config.toml
d_model = 128
n_experts = 96
activation = "reglu"
router_z_loss = 0.0001
init_std_router = 0.00639
norm_eps = 1e-06
tie_embeddings = "early"
optimizer = "muon_variant"
train_tokens = 525400000
dataset = "wikipedia_en"
Below are experts of layer 6 (counted from 0) of a mixture-of-experts language model. Rows are named gate (a neuron's input weights, with its number), up (a neuron's input weights, with its number) and show model dimensions 0-127. Each number is 128 + 32 x the weight over its row's rms, rounded and kept within 0 to 255. Numbers have three digits each.
Before each expert's rows: a language model's description of what the expert responds to. This comes from a sample of Wikipedia text that the model never trained on.

# expert 19
What it handles: Decimal points, thousands commas, en dashes and ordinal suffixes directly after digits in tables and scores, as in 1.95, 3,947, 33–13, 3rd.
gate0:100134126153138138117097083116182061217140106146127138137137104146116181134083169126110146106098122137211151096103078107115091116157088157009121084118132092116093134134165103155085148125158072132136099162121099111106125124136142148147113118131130132145107090129101147116097115098208154128097092142116138161137084123106135068092137161176143122104095181156129059036100134101121131172133
up0:119073129093116202103156129112155115185113114129105112180140142080090169108109084123185120123076161171158097187161157103174124097099130136150146157142150163156131128112163138115116160167215179165111120135095176050156087107120110141145166080144110141097137115150058164121093094079089098081108123121127187168115105128150113095190142111156134114101061131121100162137078117129167133155107
gate1:119139103151155160151173141100131161090112114111119092087149150163132122145097130138086107120116052138087149135165078070086144162118151123115135095105116175117145197138105076158151111102074218173184125133140169090104093134135163150101146085149154138172125170120188106121069133152145142086133111081209076131058134115115112134148177088137075147112136130099083179144119091088118170108123
up1:175101135150104112137160108101106126177171170186082143121137132141139117086160130157157180088124108137131132163078115099090177095187100124130136136114112172189095109029177044101116180118112166120138130109176081160155159130161083134083175127095112093131110099114163080107115142102103144115097070143158142120166184204089127138164130110157141153160143130096130171129102158157096098108097

# expert 51
What it handles: Pipe separators between cells in wiki tables, also semicolons, colons and dashes separating list fields, like 1910 | 1,798.
gate0:118096151120128076110118178129123111130135171115136092166152124098132209117189152109142101174165150130139142086150181090188169132143121126098156153126163176157166160121127143147125111154122099089166140117138130131101130077117125116132143048102146162175065109150144082150133195114173077115054143092084161127115154054169126134163163128117138164117076099129139047094138127136196105146175
up0:125082172014129163158114167083130160165092183167084114127080130157146113127122120117141080148104104162145142121164178103111166125120158148099144124161123110202141151068114167179138082081079108144141116164118093102129113138167128113188118162160108087129177099111145122100069138124110206157120115129132106164107144112082147146166150123171111135089132077143163096186071136122073098119115
gate1:189116152111127163195073158086178141124120148176135138146126121099116135133131115153148109125176087142120124023108140073156092129128128117161168193121166144120127129107102158108095104142147117138127103166175140134074124159115125092057142159135188186154133118099122202183140102110103112129134117072102138091080162108167113214102141134127133167141162099171089155130189158085161091119135
up1:163178086096136107174122121118121081114110109092096124123144097127116120164112122196049161097126183189134114110078093116144127050144133155096122110136171120089125136194135150119149061152133110071122126155123080120122114110152149135100137114153105083156182155080080095046101111129079133114124083167149121146132124133121186148090157158113124066135100080112029110150110146129120085106151

# expert 53
What it handles: Articles and first pieces of nouns after of, with, by or to, such as the, local, sch-olarships, phys-ical, b-ilingual.
gate0:123081123164116137154105135130158118108098151127145177139093139166123133122121166107124106177095182179152138095115136123152103109138125133125187084184146169031108057133106061088133158128116102207055120070117108133097204085160104129146081191100120118094099134136164138128110132139139189108110173198094148132146108136105148113098135123158107159114075184094129171142111156129173114154124
up0:145186099107178145154152174119059103071135152135112148152104080107169102128105123141140111159161086083121129099101180131142133105108138097103116089068172107088154125135074139165134098144147163078141128181167149117070087124139080147128077138173134233126097146171096135154129093130162123159164157089150170129112145126108132111161184218160156099167133112148186166131125134083147158122117
gate1:133139086137144162141123150138118132206140097147083161112103079182109104122165093095159097165134132118133115147140200118094153148135124137162089082144109095137087160114120188144147152146136172163053079128160110113147135129131152107162142166170189140128115133099149151135111076073163114101154173164100153064144104152109134160150162115106092170032118081134086195161165077107194142114120
up1:143106148143145164018121105085134142147133160085100080131167127036151163091118063094197107145144096121133135151128136126135192156111128115153127181088124152148167127127106165116126131084165137251135119200102166118147117130178123136135118148193143174138104119173121150110148119103113108112145109165103095112110108112120147137159121150045144104127083100149160085123145125141104118136177

# expert 60
What it handles: Function words following a verb or noun mid-sentence, mainly the, in, a, to, across, throughout, as in safeguard the heritage.
gate0:097102171191184150074119143166098106117109136097100048102124128144052145122142126137110140115097166131104139104118143166098118124128097151163110116156145098082097136125130107155165076107105153123153115230084136103112139185113114207106152120097087109170182132142157127129168122199124083171090098123139102133171092148122166085163093175207126128150089151115115098103120177118119096086121
up0:131092142109131117110106158188111138099073104160167177156105056090104153162146142130157132101146175170103131181108139148137101119118147138184134161136158152105160120199126116147118114172245162127154144134157117129097117138115113122123080114144084129137162120134113118091127195133138110126138094171090100093093091120076107118114152114037207157138149175057145099116121145186134157181127
gate1:125109165183114081138155212168085147051133133065087124142095118102195121112101098129164125119121084157141083099165127155091116143108125136131122124138160100108136158156162182112148138154095121139129130110097131113101209117126126066079158062108105108156140101027105151123162077143111174129123137111144161109116117119131146183126133161095144121099165094192117112198113153088149143061133
up1:142132122150128102108113181102129124136125138115163180173064105089153078136137120126102108101185189127137134109103136094146164092135148127151121179115110115151151165153110018091182124121136150121131189159136127128135169142098217133150111103129121122175166133111099149097129131101125185106103180139145131085073127057179157167131041143176143142153151068119107150140179099146109091178105

# expert 39
What it handles: Month names in dates, usually after in, on or a day number, like 17 February 2018, In July, Born: January.
gate0:129112184112146102126116150123142138097117111129115185113112103131127179170131154131162130094135127176036126132152067090156104117117129137116156083113080092181126124165114054147171055156114127117151135185140096161109142163139082125111104065105122095130083082150135098167129145167139094146195176214200116184139117130081128139188152068128091130132108121177171124114122108130159147134155
up0:148130082145107112138190152114128090110146126128160103153172210235132071108118126117125085146120123096114141101115121074171108193129126149120106095175151118058153116145114140145082146143172171184138138112112130086134159102179080122147119105147087124143129088130080134124105100101133096135091121171152144242102117125146109124097122045107108165162165106106100077108108112128119113174094
gate1:134093165131064133114137150170167162165062077146130143114092136185128089083131171106097137088166146148091117128113168162135090098121069144081122058162129151156150153095093151129133126069121156148108136116133162156131118127165121094178060125155141157094169116170145085143126182088138185175114120158145121132133116104129074111115143133187121203036159081072115096132105127091102126146141
up1:103098116122144111070116139124145133207140100161104108159193155144150154123139122104138146194092154074190149039107096108121160103123141127076033109164157119105112145115170169171101168115082103137127115127159136100123112127159117140083127133097060169172131129168168202122120143122131121199128101135086083164123148113068156107135112174154159162169116118156079134113153136104143095162160

# expert 43
What it handles: Wikipedia heading equals signs (==, ===) around section titles and pipes or line breaks that start or end table rows.
gate0:084137142080179086094124120107117150133140125154133135086114101173151104116148129161139117104190128165127149177160141166135141103131100125109151135189147110161181156114119166144058168068129092218142165189097118147069075165158126130088175164086122179110068082090092115160101145108120153089098134083103110150122140075122127171118114089090144108089135102124084093129071109136079175090128
up0:179200089123083169094164091151160148047143154086134182081196151110116069131119115194153143106128104161110145105159138116097126141086152129104087113154104167120130137128118076215108108138122169116104125108091130196119128147103107119110126084091067049132149154135117176130153102131127124143199162125090112082093114170134118098133162163146179197125113097162130103123135121115094102133144
gate1:172128086179115172129120174123154176131148124129085149121096169122098122115106158117187112161216111239126119082206180167114145119131118132111129182139163144185195138139136155161079096115155154165108103080129063128137135145111141131124112169097125159123137130084186142145144053112169127117127093122111113177114113150081111115148137108086111130063135106106114164127068155117135130104162
up1:224102154136110123115113116087154111126119078130086177145140113110134109117158115109134108096068132140115134132137093104161152128107132133136140089147116134085082120136125127182185152085076140119140116081148121058137166176135155128158158134122192088107140151211156157115151128170093163085098148147075109122110130195132109057140133192079085114084188118091042164138117137111137103127179

# expert 35
What it handles: Vowel-consonant syllables such as an, on, al, in inside long names and words, e.g. Pose-id-on, Decath-l-on, Arm-in-as, feud-al-ism.
gate0:088095116188081194132120139157105134140179141103080142156128112111110079145124104086138094177081094122063128123156117057143099115098146119171127106094162141208178095146100174124131058165158177137149107131111237078124156101098048127114126094183099169168097144110129137120080130166147154112153112105137150145136115168174112142136148138104101138178150123167132128113172110113131139145111
up0:215157089147154155103089073133145151124103100131152086111095173127111089104141098108103188124079173077117131101212108166081085124121146139103136122130137113180159154131133124095129072098097145099151166089130050121128173112172055141105129090131102090152128132115124154180161136150127090189149143111131102114117126106087092131146072188110149113162150132140157179189086173110172137123155
gate1:161180186150082145119131108183082110183119188114163234100149165119140126110112108181062118176169136126083159176097119182139122167134102119149167069118146119103122128104080144104126148160089113135113102107154150088134098184117117131144107146139110127153117132090133072058159100104117149191165194066162164200133145137100132140128160125114109127142171159136104142126152097120159096159127
up1:167141132140132128133101195084153128111174083093140112089110100081157081118115115169100129165140143085161100122121137122144102161128081135067109211190122166087111151142114065097111065130118057089123188125144141157096106144069118200119092107175118118110184140103122164119172118113136120125151125140186124103165139094142173163125131138103122117193173157130200128074127122167109171095121

# expert 1
What it handles: Last pieces of longer names and words, often proper nouns or demonyms, such as -ian, -burg, -ski, -ing, -ese.
gate0:110121104107159096121202144090171096185140125102142112123102123103115129058095130151144109123193123116113080083119174123151060159074169087160129107152177132122168063056123076125116147080125132107078161137093157135070101155140144102167121103137094125170157102136107133083123138146140178133134124176156160107123202081158131136167138073113163117080078134076126154155133172098100118080147
up0:131166111111109118102136100125126113089181200184069170124123123095071120050125155122127117117061131120177133143141131119131126130115051119111145165112134169086103126119116088108050134166075149140147127139166144097118136114155134118099108112096156166149190126157117123116139201147142174185104103093134101155131145101171143144030104153127091147048141132061162148142145118182156164122141
gate1:115081110146141112154145077082151110133122160182110083097120129097127116163128141111144136151153102175156122119198134125130132145089099082121133196103087083086100096166098129101138123132111135156170137084136134133157129127049191145094155103090122105140118125098110193133117192115146063148158117145149145112136147118130140176141112064229093114081091094099086103134096100200160125186185
up1:152157127175167121095178176218197118125128110102119140141114119158186172100129148162113173147128079168043107098139145165095150068149105123100105147158118130152157142103127177156132163126098132151150130145097137120131134153092106130180106100189087141078138080151114137152131139181169147118113110089077113140150093169154159123185096167175147095145154174126116126091116126092099121127233

# expert 50
What it handles: First letters or pieces of a noun right after an adjective, as in clay courts, carbon fibre, cultural bridge, vasomotor symptoms.
gate0:131152128119136094063111148136120092135155113080127164133107098109107101109155160116192076119060147152151124149167100104098124150064166086161116190063140125116129136105115141148161141154155137143110128106111118081145079125128086118151084051135066090105078110185161104147129111116082172088154197077168105123138132132128120105136087135122128130138106139131129223189110186175076161108091
up0:106094133188096098104154137172119193186195068058096190158119122094151167147098153124100118241155127084162106111167138099102170069118125116123123179096136162134129159110130130088194062127105099084132160116155077142138192169154115101145169077140080156110110137126169131139138132113132100162155145111132138092111157089124110122136108111131103110124135113129161089131101181129097141177120
gate1:135166172118188083096154097133166083120146139168164130141063114152115111108099140086170163135123099051119095116098155138113175109105060131139141094122107110068132110111105125085140124131131127122169135170117063096128104082125122150118092108081189110066142146142168138085194136093131135083158052123113142167137115142109220101132132142061155084160159095187157145144127103122098112111085
up1:161049167121166107175123124140139124123117124170148247084117151154107117119046130135146131149138104127137156048131104105107185122189147126147163128075062127110085137139168130186148132146112128148127114197150131128079119134112130136100100104111165120173116052133124107148145117169119145112123154069169191132110139144044095135185139123163141127142138116159150175127123138101103148082115

# expert 49
What it handles: First lowercase letter of a word after a space, especially website addresses after "Website:" such as http, plus finishing, shooting.
gate0:122126140178128109087146209110113153139125166141128108150091159104149126133173196119156137121089157186165129058119138115084140087000135146148150165111191157132152132146159145116174135150117157120155036133104105138104156098136140132144138126202117135120137154136167112162144146173086124142147137162111120113140136081047195120152155115142166113147087144107098125165155055141116133154115
up0:167105118102123141085122093128102081087143154140091107173092139069143140129070041157110147102156106086135123158095125156130137102086138157178110177097092093191138148141093119159136206142126112123093071115131180132120096148177103112148130120188116152090125147101105163094142173113135136193079112162098164167161098086152116116148136121109144116150119103110182150163177148143055166154208
gate1:125160137127118104077157150124069148164184118126166134139136133161090101139142193145166171111160184124122134139108149134148133150158107147154175149164083140113135125108048098160144060136203149111086121127119146087109158155192082106111103068090112149186169155110155128125109131087144078129135113195166104140113096137159126127178137126104114148071148123084161128137070090046167188136161
up1:200084095099166115069137083106134113128077150174126132142112077195138111069142118099104115135140133047081146183150141153120146074128111072143114193055058087187138108114132153096139143126079143176069149141159127127151136085056118179141130132160145117153119085116138117083107154131087119094180149163092098126081134141136137138124099103148096129112132138111154141113078112130141109162070

# expert 10
What it handles: Endings of foreign proper names and place names after a stem, such as Giovann-i, Athanas-ius, Kanyakum-ari, -istan, -ski, -burg.
gate0:213156131127154115138166096125139125146140101090154139112141140121110188095071098101156165138121176124138124158120117055080104086105127094122130131161165146088173133148130068140149142141118143135101145102132115068096152123041147157089090089153153205165129071108135139132080159063135200135144133163154171137103075124118118126084164113120137124195151114096094056124161183162107131103140
up0:100139109165129110139131097161133160117110120152151159114113117132084116151113182140132149154107110110168100137124072182181140143084165114121136164139147041114132168125110129194126181101150098078091181071176092135115074112082119192074082126118174123167144082109107120116113151138116131098146127137113191082104152191101105138163186186156127115174138154087095096136146113094081098049149
gate1:100081116178123088107109163115164132162151126176136157151072137115087148137145137169114093124106124154105131137089140094087190149128142000115126106139137118111110168109091105029185114139160142143163137128150186116092137087112091114154108154173085137104107127136102166119154180148118096125120120176125137126164195134104087120181112119108179111129149078115141137154170202141064128126104
up1:103191167187167134091123183153088101145144124103119129126139149120182127102055135170133119130072132149111101167122109145159193124143131140140107100109111159198174130106209138074175216097131151094112132090128127186097101124125133170115115122161126138166180067075154098129147180148131159163150120154152180101139080134130090120158150100152088135164158111117082138082092150121108174089121

# expert 40
What it handles: Table column pipes, especially in header rows, plus markdown separator rows like |---|---| and the == closing section headings.
gate0:108099146136121135184231223105093159135110139171101116102076149134167127131105106083091123156175114164108127061126131137105105094140127130170163078124062143108105117087157156124144158118158160140108128119088142183179136145108108093127108103139088132171176145104142128134142131127120137163156112149194118162081126138131117139099125128132185165090122088121165152171202170176076147053092
up0:161159189118093110155122112167126216167146118099083166179128130174168153165106124174152164099116146144149106172124176157147164127128087145107099121119097144159152124192081136157170153079110090145112135143080125110157095070200122148128128143094172137105108124165128153124155138096160180138088135108195101034083128179138116117164100132097192143147160136109110117128178115122130145128200
gate1:129119129132180123147140122119107147193162095056173086177160090133102149108176096137165126146107135180105141178146158123112134107119091111164190077136073131130086105150155167138104123121020197126070137128128081077118120151114156124138125120075124173092123135133168139135093095120115146110083111192132144122152177150164146174137072120114046102098097124174163159119142153179149104130116
up1:117117125149099116123193144129183103081145104103126155124061166123160132134138133214134114154161079136080120103171147153139130115119117145128133168130104110151167149078182139120182088164162192134072109184134093120115081123107146132181114108139124119184152161178143114099103178077125095075195175107132059115154155121146192088147143088117082119124167109090105155128131123092150165091184

# expert 29
What it handles: Field labels in infoboxes, lists and tables, often before a colon or pipe, like Publisher:, Succeeded by, Date listed, Species, Total.
gate0:129164108151131147099098145116113214192107087105122130141115162116167148072143130088143106139127153105101121104159101124103148136144078130134165118187129129133107070123101171166110133144100053154162140144140132151073189142153123129155174138164107099211145123174113068090152174141098090052148111116157118115138158141009181134105133141091070101148110152112151135123093153101094124151119
up0:149149163168118095142113109081096056095089144175114141111171140103130124118102193130111148126124170132142097122153172123186172106176111115139134105074104106097152131140088044192113136085132131118154113153035114185115097075091119136111147223137095137168081121110185110113139136129114138103119127141130141143091171162167141108115108186120088149119168116158143102175153156121100116200169
gate1:166104080127128123141162118072134120080128086158077181109052105139052108163176110120104147150131097108152147171087124115143127204123163157119093109145110132156134110160142085178187163106087120153112115102068080154106142069095180104092141121117134176118160117129151078142119148178097123071084156132155145107123090094165142141134079128145087133163147149197164097214113135122112104126101
up1:072174127161098142150070130193146147154067085114145161133125078107135152141105122119149139093127142165163114181144122136101120170153120137137086104088099100105079101209063129066114063148088111167134114130086160129150176114068156175117113141126102112133121203145104090136121140139143172116162172120125110161158136167152077080139206123099145131148177129139129119183166089072152103154145

# expert 42
What it handles: Digits and digit groups inside years, scores, date ranges and coordinates, such as 200-9, 164-8, 6–4.
gate0:130088112186150145159116091100140145111070140107095129075093142106131112208198137095156112128170189146120156151110194172107123116121168130178062153079121136171151079148100125088147116097104150162131147164064157169140159111130094087135141157092066140138080146147058093142095102162192168128096171131138106099127115120124124098115083083132081100128110070097133129154145095096154138084115
up0:129073155094125161124148132099126140148118230123120155150118162165205109124117120118146107103125124104128198173124137145128128145153170104097093157088153109119138117155115118174054133093082134118149073110106203116158159116111158060113062136148136128112117125106070066125149191156180069131115085137095122097115154091172115143057094160108074128179146114116168108131175148131117157099122
gate1:112090163129137103148107133149116096100153186135112139109155113172126107086165143155198142120148170091087103132214082155124110159137132132158164179067151096113104106103164059105104150129135126103135145143146145117093171153187139102081119182111139154103117189116142119176182219107183106116121143139106158108142151125086132142124083146103132167129106101109156151082072094229109128101097
up1:129087136114142127151160138121184181146081149147126098092155144153082105135126080194103131136113090077081106131133179117188128154114157117130120103117111133054124133142114116107166109170108102099169092142133143176034056121106096086148172108160135133123114187156113135095161127128168139090158111119111140139131078119183096148053118185105110146137165142132021136149136150088125074096113

# expert 44
What it handles: Last digit of a year after a split prefix like 199 or 201, in date ranges, tables and in-year phrases, such as 1993–1994.
gate0:090105095141132083122149142135193138170144113106131126102065152152088156159113116126148124089066116154130132117183146188109120137085194127126124058107129128137134133135099122155166177078133134201112189133122141171128148138154022145135157124193128130160122120185117211125197123162138109049180116123145128086142089084165151084155124070148111134106129111095120149131098146117119129117117
up0:103143151141165106156150086160126087163054091114124145103039143140115079162135178097145124171133091152159160175152069144128117099145056130094142152221155112110075151147125118078121149126181079139165136104157174140136111154155142117104157161111148156086131109144070129162178164101149104143156090101217132113079136101136126175157114175115129147117158086114167106121133122097118079104098
gate1:104090084164118118142114151072115086115108118074146118102136068128148154136133124129203117109136122106139141170112105180130121136135137163123175101167160123097090135118080181146119151160052132111104221160123145134112138095154139090114148099144145147120135119160168233080148106154140158134130146121133172108226111069159143098118128223117090165082159079116118097103150133149138130115158
up1:137131105144154108117076102102205142115043092060078093083125124115133132097142105139074063059134128076122107115134137079163136094112119146131126126090070127179121122049133159165068091114179166097147166174178137107101120092093174150087098104117077161131125089164120109152110140139155105130095135154110101198120145146094136164120112168170085134133147143141109154098119094107148118159080

# expert 31
What it handles: Main verb or its first piece right after a sentence subject in biographies and events, such as was, had, faced, enlisted, won.
gate0:042118117107138135157120127107148127111121203163104130093160159058132114131139178118107119088141074149104097171107141106128135136081079146139128133144103170103141155123158194134176136149189104099134167139161077134173089153089147161064129102084126171151134172130104090177199165112071131120145117121206138046121124194134112094141133120111063127138143145125117191123141130093103101121135
up0:102101174116097075168188107118178140166142101120120072115071144130131182102135099074114125160091091165145142105128042108134147042064155139094142103093148092160108135136173118071134106140156157194141127116152125133098047141140131125092177151100148123087135141143109151105152099136102118134119107177150204092121106140206148103160139174113162101173155138162170125100166132123141103157138
gate1:080095120102075106091171203139062135097081122150154117159157055130153079134151148137122076109156187178132128154164132121043162162135145131115155142128137107143137122144145194141123160151117133177147083222136133147100156152175162147093163095093139050149095124167132134184159103121150122140119118179158123113125143159114141086169132078062162108157150112109139148137093109115129089091115
up1:143075165104124086112097162087110146172118117121179137143143174100135170092158204105131164190084162096099125135103101164144104148130162156118112121109148092087106126070155153157135099165096114084096142155091080147137141121105140101151128103106084089069121065163186128130099121109130083178130188112167135187170093092106082086105129062116171096065102113168159120159176107156137143101141

# expert 46
What it handles: Prepositions and sentence-initial connectives in narrative prose, such as in, after, before, during, However, According, Despite.
gate0:107084162149206134103131087179149126099120135136122187163107127147127167159126157090154173129151193151109161105105125166118129163165185143120123059111191122133117114118044159137073135115157090076175153107174086175153131121109207183126136180077141133116152142089118100123110097179158131164094154136122175148133116091168168132128179148140179107142191111123118172179134131131148156125110
up0:109113063111111145150106126104129051161125140156154121104143103123110130150122129118138134127079104131090150145195071192114129158207112162165146138162145126163110123111103155114103192131101091078140104070136116168116181135092173045189115151156201125143129093117179111149110098138146109181104105103143164118111139097174174070167104124152133147088161153119084120134167099103210153123103
gate1:147132160096161133154145128153118136171249106127074157098105051105109150115118099109156118088163121142121073137122096091151124170125141091169163143118170090150134121143184046137169145116151136159119080128090119135071135102126181118139141120123080185159104164127089152109123089152123237201111139147157145130138094092146088092158128108110144126093126134126114174112184108108159130102129
up1:163101142105119150152138134128126156181139144180118175166138086165064183164108140134162144142128118090157147136162141154106135120143174108180116117173138166109110202161116127167115110113105203128139134165191049097078119103135116208088161153127102142137120123171107136194138157124134026143144109136104145125127121166151130201114162149122141122154125104091129146121097058160192149168147

# expert 9
What it handles: Verb suffixes and continuation pieces like ed, ing, ated, plus words in set phrases: one or more, as well as, out, up.
gate0:159149113156163090165121143139134134097139131134089152059155119154173153113209155165173104148081120097076161156119122121059122118174169144151149148116121185109127119153093148141097180098084148166170103154092157161124112163055183131134127161116122131157121127178176129130116133123150166110136131092144210065143187096156150143186130149083066071122183115116129141140186115152153108096103
up0:125087164151115152101114166124141137084148134099100108118042169114114112107090122086149139138048151127143134117177081145109131100145135093088155123170101099181118137172134129153179158074186152140150082038164121153118116089124071155101103137138133105162106137140122116087088126154133159179154126118113180128133115194167186138136156132134106112070102147091156180171171058097139108171178
gate1:136049144123122124108085074114100105151168088092141104152146149087099108116130065182084148116144104050115104149117145125111145120072102117113181106098092133091139147160187131183101134176153144101121077169157108110165084092098128069059124098172126154115114062129147103173108097129141101186190127114120129087095070131171150132142089152112105112169149135107153140121148095098140057166130
up1:162151080190114146146085133165120097104137104105106090117133186110100101111100175149144164111112103213111116110152122116107176162057136142173163129125122216073162082117129087137103174089129125139111179093129081102129107093125185111123157187097129149150114131137094155141108095087150163062090153144108125137046083103101127132077127125099112128125139153099136163087152078126110186162171

# expert 12
What it handles: Country, state and nationality words, often after a comma in addresses or tables, such as Germany, California, United States, British.
gate0:125177153134112104090141180136147146211130066136152126149041152196096113145131117172101181141129050130172098138121124137132100154161150148215094117204147155158135117121096152140180130147127125111129127113104212091070116141088119116131116108139088115114183108110152112099095115087108175126131151082133088126156081115126123151156137097153178159149129103125129080192109124083115109079102
up0:112136115123165155109168179117159117091118146161067177111136086160146161093207090117094136084121136210113158210073149063078127159100110108152068102126158077151162113188124076134182162149118143147084133203130170166158139139117131124105144110162124060114124144178098132095135142169107105107107144126150144150133105152138176125143127124177121158102176152141113140177105119131159144182124
gate1:117161136131157096121114117145121105122168070136146133142115108160174115131116177163135130145156154075125129108070104058116162118165201128158124078150061141140085151132126077186156162115104107063161063118137140090130113104110120125197132105156088157088097084095113125158144165167142092111128134152168097029087150171107109120097157124114127168152113143135146192105186077123131153182088
up1:155108097038123098082153102156100158112135155140140127111071156108121071115109115099213128174130069111095136086165163164108125124109132121148121158113135118140160107164094087155128138182155134088093118158149188138121143138115126132101093145131173073074130101164140197092227106089118148143116158189120079120134154157160164088121107162178150134124087102127124054079120133130084130094140

# expert 56
What it handles: Nouns or noun beginnings right after the, a or possessives, including kinship and national words like father, Soviet, civil war.
gate0:106158105113122103131082183086151079169098190096147112139151152127103176151070076098138128172149207106091086135169144097180118155107096121112160131102113139165130130126171143136115154097075106139113081080120108110129126145125061161112099150163066093154139099120129126112167119125087145168055072139121105142163110094089094101128146100112192179111077085102182174103101118181092107131091
up0:143122112136101177140124122138155178143129089124140125118082133159102111092172162058143189169106157025131129152095147179123144133139177124099143174118122180175162110122079155142151173170105158115095145130171052099119098106141091169088146139149129079139078083143088117157133120154115121134045149126081150084148105144150174168155101127179079169101140125112152158146206148130164141125112
gate1:133134120159097169120119076118101140080168145123089104122112124079194119108111152121155112239156163093100152132109108131154156171166174120093125160122110174120122158129091144155112141073126118147158162176069123052123146074136104149061142169108139137122131100189118091177158091162122094125089144151157146064097140133088158098107103163115083132051096161094143114152167128134094121117188
up1:163114084129105139077162082095103056135145190162146106126069113130150172096094141131109171149127106083153137173077113108161210100152141071121134079130140121130093125133157141096060125112126149132153131163109144119154110118100088124127120112114079225149175120096176146089133079159161101088125087119124135116043149124155094111107114137128050115078127123143089158141138154146125095178076